python train.py --vocab_size=32768 --rope_fraction=1.0 --lr_mult_o=2.0 --lr_head=0.00534
Below are experts of layer 3 (counted from 0) of a mixture-of-experts language model. Rows are named router (the router's row for the expert), gate (a neuron's input weights, with its number), up (a neuron's input weights, with its number), down (a neuron's output weights, with its number) and show model dimensions 448-511. Each number is 128 + 32 x the weight over its row's rms, rounded and kept within 0 to 255.
After each expert's rows: "comes after" lists some tokens at least twice as common just before its tokens as in all text. This comes from a sample of Wikipedia text that the model never trained on. Tokens count by the router's weight.

# expert 4
router [104 112 136 126  95 142 138 113 143 128 114 133 112 124  63 178  94 106 132 135  79 125 153 176 203 125 105 127  84 148 146 123 109 155 165 143 108 115  64 149 155 121 147 105 136 130 103 113  84 148 146  77 162 161 133 107 141 156 135 165 115 110 156 159]
gate0 [136 107 148 185 169 150 111  92  86 110 147  92 160 159 125 162 124 107 100 101 108 140 134 100 138 166  74 109  95 129 184  90 120 173  84  94 144 118 167 140 129 142 111 158 116 179 159 161  96 151 156 120 145 147 113 119 180  73  84  95 122 133 141 158]
up0 [151  81 125 139 123 147 141 137  64 120 151 146 136 184 166 157 150 178  84  66 150 162 106 137 151 137  87 175 132  82 101 114 112 137 194 132 153 156 133 168 160 157 135  91 170 113 123 177 126 165 177 151 104  83 141 134 159 133 169  95 143 141  92 110]
down0 [135 150 144 138 121  96  69 112 160 123 166 107 206 164 121 140 117 134  72  57 120 125 127 164 119 137 121 142 118 100 168 130 125 161 148 116 186 172 180 178 143 110 148 125 124 139 109 183 103 147 118 156 128 201  99 121 165 153  99 145 123 137 114 190]
gate1 [133  98 175  89  79 157 158 111 109  87 177 190  97 165 177 137 121 160 157 142 146 113 111 131 204 140  98 126 114 142 105 166 166  67 145 106  68 104  65 135  83 105 166 103 119 138 134 143 163 119 130  65 136 138 105 119 103 131  90 119 118 114 116 148]
up1 [113  78  82 178 125 135 117  69 185 107 129 136 150  78 145 111 127 138  92 152 150 133 103 105 115 199  98 160 136 100 133 170 162 112 148 131  60 179 171  78 123 109 172  99 184  92  93 179 171  93 162 118 177 127 113 101 120 124 129 138 152 158 111 127]
down1 [ 49 150  94 129 142 169  98 133 119 108 179  97 129  98  94 137 154  99 113 131 162 102  97 128 204  99 150 116 134  86  89  99 106 137 152 117  41 141 144 113 117 161 137 103 116 102 104 130 159 201 118 182 172 130 153 128 126 121  83  82 183  48 107 139]
gate2 [113 121 137 147  98 135  82 160 146 151  79 156 127 144 122 102  95 129  91  83 110  99  88 153 153  76 171  88 130 121 153 117 149 158 123 125 113 112 181 133 108 154 122 177 149 142 135  78 116 125 149 166 185 145 166 146 106 158 142 143 100 191  59 178]
up2 [ 98 146 100  97 132  91 122 104 147 120  90 111 102 122  67 109 110 169 116 136 134 140 121  67 136 140 178  81 134 118 162 183 128 152  97 108 143 153 121 128 159 101 138 173 149 110 147 197 107  96 178 131 105  93 149 107 111  88 167 139 121  95 168 154]
down2 [140 133  77  95 228 125  92 191  48 101 179  33 119 169 155 140 167 153  98 151 126 105 158 105  92 168  74 125  98 118 136 155  85 119 140  98 166 168 121  86 114 106 123 111 106  93 126 131 154 160  88  99 115 102  83 116 168 101 135  96 114 116 118 132]
comes after: " the", " The", " a", "The", "==", " first"

# expert 8
router [125 116 134 109 128 201 151 136 113 129 110 112 188 112 131 126 176  81 134 112 132 131 141 121 119  96 163  94 142 123 157 199 147 136 115 122  37 160 160 155 109 126 149 111 180 111  92 117 118 107 177 117  80 172 114  73  84 102 178 109  91 117 133 142]
gate0 [157  72 109 124  91 189 122 162 153 163 122 146 154 140  63  92 170 162 139 150 113 190 172 140 171  74 162 113 162 180 127 174 142 183 107 125 107 131 137 123 134  73 130 123 136 164  87 109 189 141 134  91 154 120  61 116 142 136 121 193 167 158 145 138]
up0 [126 150 151  97 126 128  96 111  87 153 114 152  99 185 124 140 124 156 117 123 149 121 128 152 106 150 173 125 112 161 116 118  98 138 149  96  80 153 149 178  67 119 117 134 101 138 204 118 115  92 156 143 119 149 128  49 181 143 109 147 108 101  86 127]
down0 [107 166 118 119 152 183 112  74 102 120 119 163 142 101 116 103 110 120  61  78 146 139  96 134 149 134 140  94  81 105 123  56 128 104 115 123 163 194  86 147 127 108  78  60 100 117 121 113  80 158 123  55 119 148  73 109  71 156 117 124 170 146 159 104]
gate1 [158  98  93 139 114 136  98 143 125 181  67 133 119 148  80 127 102 175 161 123  80 162 104 122 144  80 147 255 122  97 118 141  80  93 109  97  70 134  30 130 124 164 122 138 136 217 118  95 135 113 139 201 173 122 164 119 127 175 116 168 106 115 105 146]
up1 [119 126 141 157  87  90 160 124 124 113 167 124 137 161  76 157 134 145 143 113  86 156 107 161  97 153  96 137 171 155 141 173 124 149 182 165 116 100 117  81 127  93 120 124 147 121 103 154  98 189 125 128  82 134 149 119 130 124  98 110 141  91 123 111]
down1 [125 122 127  35 159  73 112 128 101 143 129  99 119 150 160 114 142 121 153 119 143 141 141 143 109 151 145 127  68 153  96 129 162 144 162 189 125 128 158 183 123 108 135 166 155  88 150  76 158 130 120 142 105  97 114 101 134 136 133 113  96 130 113 164]
gate2 [158 107 112 197  55 125  63 124 139  97 143  99 172  86 126 126 178 149  92  85 122  58 123 120 124 117 114  83 133 111 132 195 101  35  67  68  83 112  99 171 124 106  30 108 160 105  76 145 126  97 144 179 125  92 107 156  69 127  73 130  96 113 113 160]
up2 [118 117 106 186 124  97 131 139 157  77 124 137 141  75 102 152 138 119 112 144  99 143  82 121  76 123 151 153  91 160 143 175 164 175 157 117  91  96 166 135 149  88 106  93 131 124 114 139 137 119 153 112  72 120 163 122 108 121 147 178 154  39 131 159]
down2 [161 141 172 116  95  88 158  78 152  87 139  65  76 120 120 169 120 124  71 147  86 147  89  87 125 139 118 144  91 132  90 159 155 125 179 178 102  86 156 153 128 109  90 138  51 125 126 206  86 159  99 110  80 111 144 132 182 129 137 151 132  39 103 121]
comes after: " |", "|", ";", ":", " September", " /"

# expert 0
router [126 192 154 136  55 155 160 167 106 134 138  82 130 136 131 120 129 116 108  89 130 111 121  90 146 143 111  78 128  65 185 146 108 120 148 148 154 108 161 107 213 148 130 154 167 114 156 115 173 107 159 161 102  93 108  82  62 154 108  86  75 101 150 157]
gate0 [135 160  86 139  72  89  80  95 142 111 121 122 185 150 107 148 101 196  35 198  92  79 110 101 113 128 146  86 173  71  93 106  96 112 208 109 122 165 125 128 124 145 151 117 108 143 150  74 146 114 103 131  85  73 129 166 126 137 144 156 126 139 140 204]
up0 [191 105 159 153  67 148  64  78 133 111 137 149 162 211  88 185 186  83  74 149  94 118  78 102 167 114 164 124 138  76 129 125 115 130  85 163 131 131 153 129 206 121 115 143 131 161 108 205 135 139 149 213 141 103 137 148  92 134 155 118 159 136 123 132]
down0 [ 97  67 160  75 103  56 133 112 149 165 115  93 128 145 103 117 148  70 110 109 104 149 157 138 135 128  72 170 117  75 172 103 131  77 110 150 152  88 230 211  95 113 141 134 111 177 175 115 125 168 123 141 149 127 159 126 175 129  99  95 106 166 105 141]
gate1 [196 116  87 148 116 169  60 111  45 148 117 157 148 181 164 105 167 143 137 199  77  97  98 118 150  87 112 130 148 126  68  69 122 142 143 123 106  80 100 150 111 124 113 166 161 170 154 128 217 137  71 127  76 125  82 133 120  99  77 154 204 201 193  91]
up1 [125 158 133 167 178 120  72 175 104  98 138 192 128 106  91 173 159 121 157 205 178 121 118 138 185 123 108 161 127 135 121 133 127  53 165 129 113 168 119  71 114 158 195 132 124  95 116 134 115  99 175 157 145 136 108 151 119 149  95 144 138 113 125 157]
down1 [ 89 132 184 166  77 117 109  99 144 105 153  95 113 100  81 133  65 138 113  89 163 166 141  95 150 167  87 108 169 190 125 116 141 148 153 119 148 212 125 144  91  73 142 133 132 117 140  97 121 145  62  89 181 156  54 178 143 152  76 152 143 127  96 172]
gate2 [110  64 167 114 160  80 123 146  69  99 174 174 139 211 193 119 180 130 111 123 137 130 112 162 123 148 121  68 111 114 111  67 139 140 182 136  90 145 110  97 185 106 112 145  86 128 160 122 120  92 158 161 125 106  68 172 142 138 167  97 106 146 117 147]
up2 [ 99 120  99 122 177 129 138 133 150 133 198  81  29 112 171 100 103  70 115 152 164 121 134  87  88  77 156 158 141 165 129  93 115  90 133 166 140 159 115 187  97 132 147  95 138 125 138 134 146 116  99 126 105 102 206 181 137 153 139 103 122 175  60 125]
down2 [172  50 163 184 103 136 128 137  96 116 183 140 110 193 123 160 136 135  78 160 193 148  99 184 112 163 114 127 123 156 130 154  82 117 132  91 125 169 142 107 156  78 112  87  93 138 131 114  96 102 126 125 106 109 147 127 147 124  75 188 148 125 118 159]
comes after: " |", " (", "|", " /", "\"", " United"

# expert 7
router [139 197  74 121  89 106 114 120  89 111 117  55 185 118 165 148 167 142 116 133 141 134  99 122 158 127 124 144 109  63  84 137 140 131 108 149 110 113  92  95 189 122  76 176 153  99 111 144  95 139 111 138  95 147 101 116 162 133  47 102 105 114 146 134]
gate0 [133 128 118 147 153  85 102 109 126 134  66  99 135 150  73 129 148 159 171 165 128  82 144 111 100 107 145  35 128  93 118 118 154 125 128 145 177 127 133 139 120 170 163 203 140  72 148  89  96 152 161 127  94 164 142  81 184 131 160  83 113  68 103  87]
up0 [154 123 150 106 129 115 178 137 129 182 113 173 122 108 116 128 123 189  89 128 116 100 148 126 157 110 112 179 115 176 196 132 146 164 118  83 198  54 106 137 154 127 157 129 109 132 156  86 116  67 174 136 210 129 149  95  54 160 143 109 161 103 132 152]
down0 [120  99 202 159  74 143 130  97 197 119  88 154 163  90 142 135 145  89 128 101 130 118 179  73 130 147  98 125 164 146  74  97 158 166 157  91 155  95 129  70 103 132 116 110 138 164 111 141 189 123 108 193 151 179 123 125 121  86  66 152 131 137  70 164]
gate1 [130 115 151 140 102 137 142 112  91  83 121 146 136 152 165 135 112 128 148 113 122  86 143 131 160  97  96 152 169  89 117 103  85 159  87  77 110 127 115 183 141 139 152 173  81 113  62 152 129 111  78 117  72 113  67 161  99 130 174 202  91 169 175 127]
up1 [137 153 165 135 134 125 168 183  55  81 104  86  99 104 171  86 138 127 137 117  64 127 116 110 114  80 133 126  35 128 105 118 132 138  43  74 189 133  96 151 133 100  99 146 150  39 116  96 157 151  98  86 137  78 149 140 154  89 106 146 181 160 136 112]
down1 [130 130 138 105 141  77  96 175 121 132 146 119  72  85 146  66 133 139 166  93 123  99 130 142 157 165 185 143 168 125 131 130 160 107 141 123 191  97 195  97 171 116 138 165 108 125  88 115 167 121  93  68 192 141  78  97 141 111 135 115  84 122  91 109]
gate2 [117 143 150 186  93 174 129 157 106  91 157 175 120 206 122 144 153 122 122 152 157 102 112 112 122 131 107 136 121 147 145 177 161  83  84 106  84 172 164 140 131 180 130 181 143 182 142 121 131 158 102 121 130 137 118 128 116 115 102 104 122  98  76  84]
up2 [ 51  99 138 116 147 164 107 131 127 119  94 179  45 137  82 129 104 173 119 141 105 152 113 109 138 124 185 125 144 147 145 166  58 177 141 150 132 157 118 139 106 187  49  53 143  88 170 113 141 134 133 145 108 140 141 157 102 130 121 107 146 137 113 113]
down2 [139 122 141  77 104 152  92 159  66 193  94  85 111 100 117 119 118 132 133  95 163 140 116 147 110 120  98 187  99 179 121 124 124 123 126 172 163 178 162 126 136 166 128 197 110  96 109 142 135 124 169  88  90 103 128 108 158 105 183 128 120  63 105 124]
comes after: "1", "2", "0", "9", " ", "8"

# expert 3
router [120 172 187  98 169 151 117 122 140 139 156 108 116  92 132 118 131 131 134 161  97  73 157 135 133 131 169 109 104 106 129 111 127  95 139 139 126 161 120 137 102 133 113 133  89 149 117  67  80 121  78 105  58  99 179 132 107 115 163 132 176 138  92 128]
gate0 [120 108 104 128 139  68 110 116 152 149 121  92  88 102  97 132 121 120 133 111  81 131 149 130  69 112  55 110 144 122 100  57 110 173 166 102 127 115 109  77 136 100 125 132  74  99  79 121 187 135 134 128 100  89 176 115 156  81 151 151 154 138 105  96]
up0 [ 86 108 157 122  81 171 172 116 160  88 139 137 166 130  55 133 141 135  78 137 126 117  82 160 158 144  66 130 114 103 132 114  84  93 153  81 101 160 126 116  53 198 151 160  88 205 142 170 114 132 124 144 125 172 150 155 142 146 133 109  69 116 107 126]
down0 [147 190 169 127 158 170 197 193 114 145 164 115 148 149 175 147  88 199 180 103 144 141 173  71 116 128 117 122 172 138 141 173 144  69 103  67 127 161 128 148 165 134 140 117  87 104 103 128  81 154 174  87  92 134 101  87 103 109  93  93 135  88 151  99]
gate1 [100  92 145 133 128  68  83 160 102 125 135 121 113 161 212 122 125 175 153 116 119 158 147 155  79 141  96 118 149 148 164 127 187 101 140 111 113  57 123 135 116 127 132 121 124  84 161 122 134 101 135 126 127 106 100 101 128  99  82 128 130 122  63 130]
up1 [112  87 167 168 145 124 114 181  50 151 106 156 146 108 172 155 138 119 120 163 127 127  98 129 155 133 109 178 125 146  63  99  67 158 142 162 146 118 106 122 124  99 135 179 127 111 153 210 176 161  77 153  84 139  85 225  51 102  84 101 116 170  85  96]
down1 [ 79 155 167 161 172 158 149 102 150 146 131 132 144  74 102 118 128  86 102 139 106 130 169  95 213 110 115 126  36  94 147 140 120  79 157  79 179 110  91 150 130 136 126 120 113  76 137  91 126 121 177  80 151 135 104 105 200 104 126 123 150 152 145 119]
gate2 [123 123  82 147 152 152 126 114  63 183 128  91 138 139 150  73 180 121 151 133 120 120 115 114 120 116 129 142 111 103 111  33 129  98 110 103 117 168 113 115 109 127  90 144 129 199 132 102 164 157 142 175 104 126 109 169 127 147  94 200 120 195  71 143]
up2 [174 146 155  81 152 183 121 111 168 128 137 133  43  81 122 125 122  98  88 119 102  76  87 139  91  97 145 122 160  73 106 127 169 104 139 118 173 116 109 102 109  83 110 158 146  96 103 136 127 158 138 143 135 149 127 146 170  76 138 145 115 116 153 139]
down2 [122 142 108 155 127 140 117 151 152 213 131 136  86 113 124 193 112 181 156  99 107 172  82 114  85 134 113 106 160 197 117 155  86  81 177 115 116 100 111  96  97 161 162  76  51 127 111 163 135 175 146 143 158 109 148 108 129 170 166 135 168 148 144 150]
comes after: " |\n", "\n", " of", " is", " was", " as"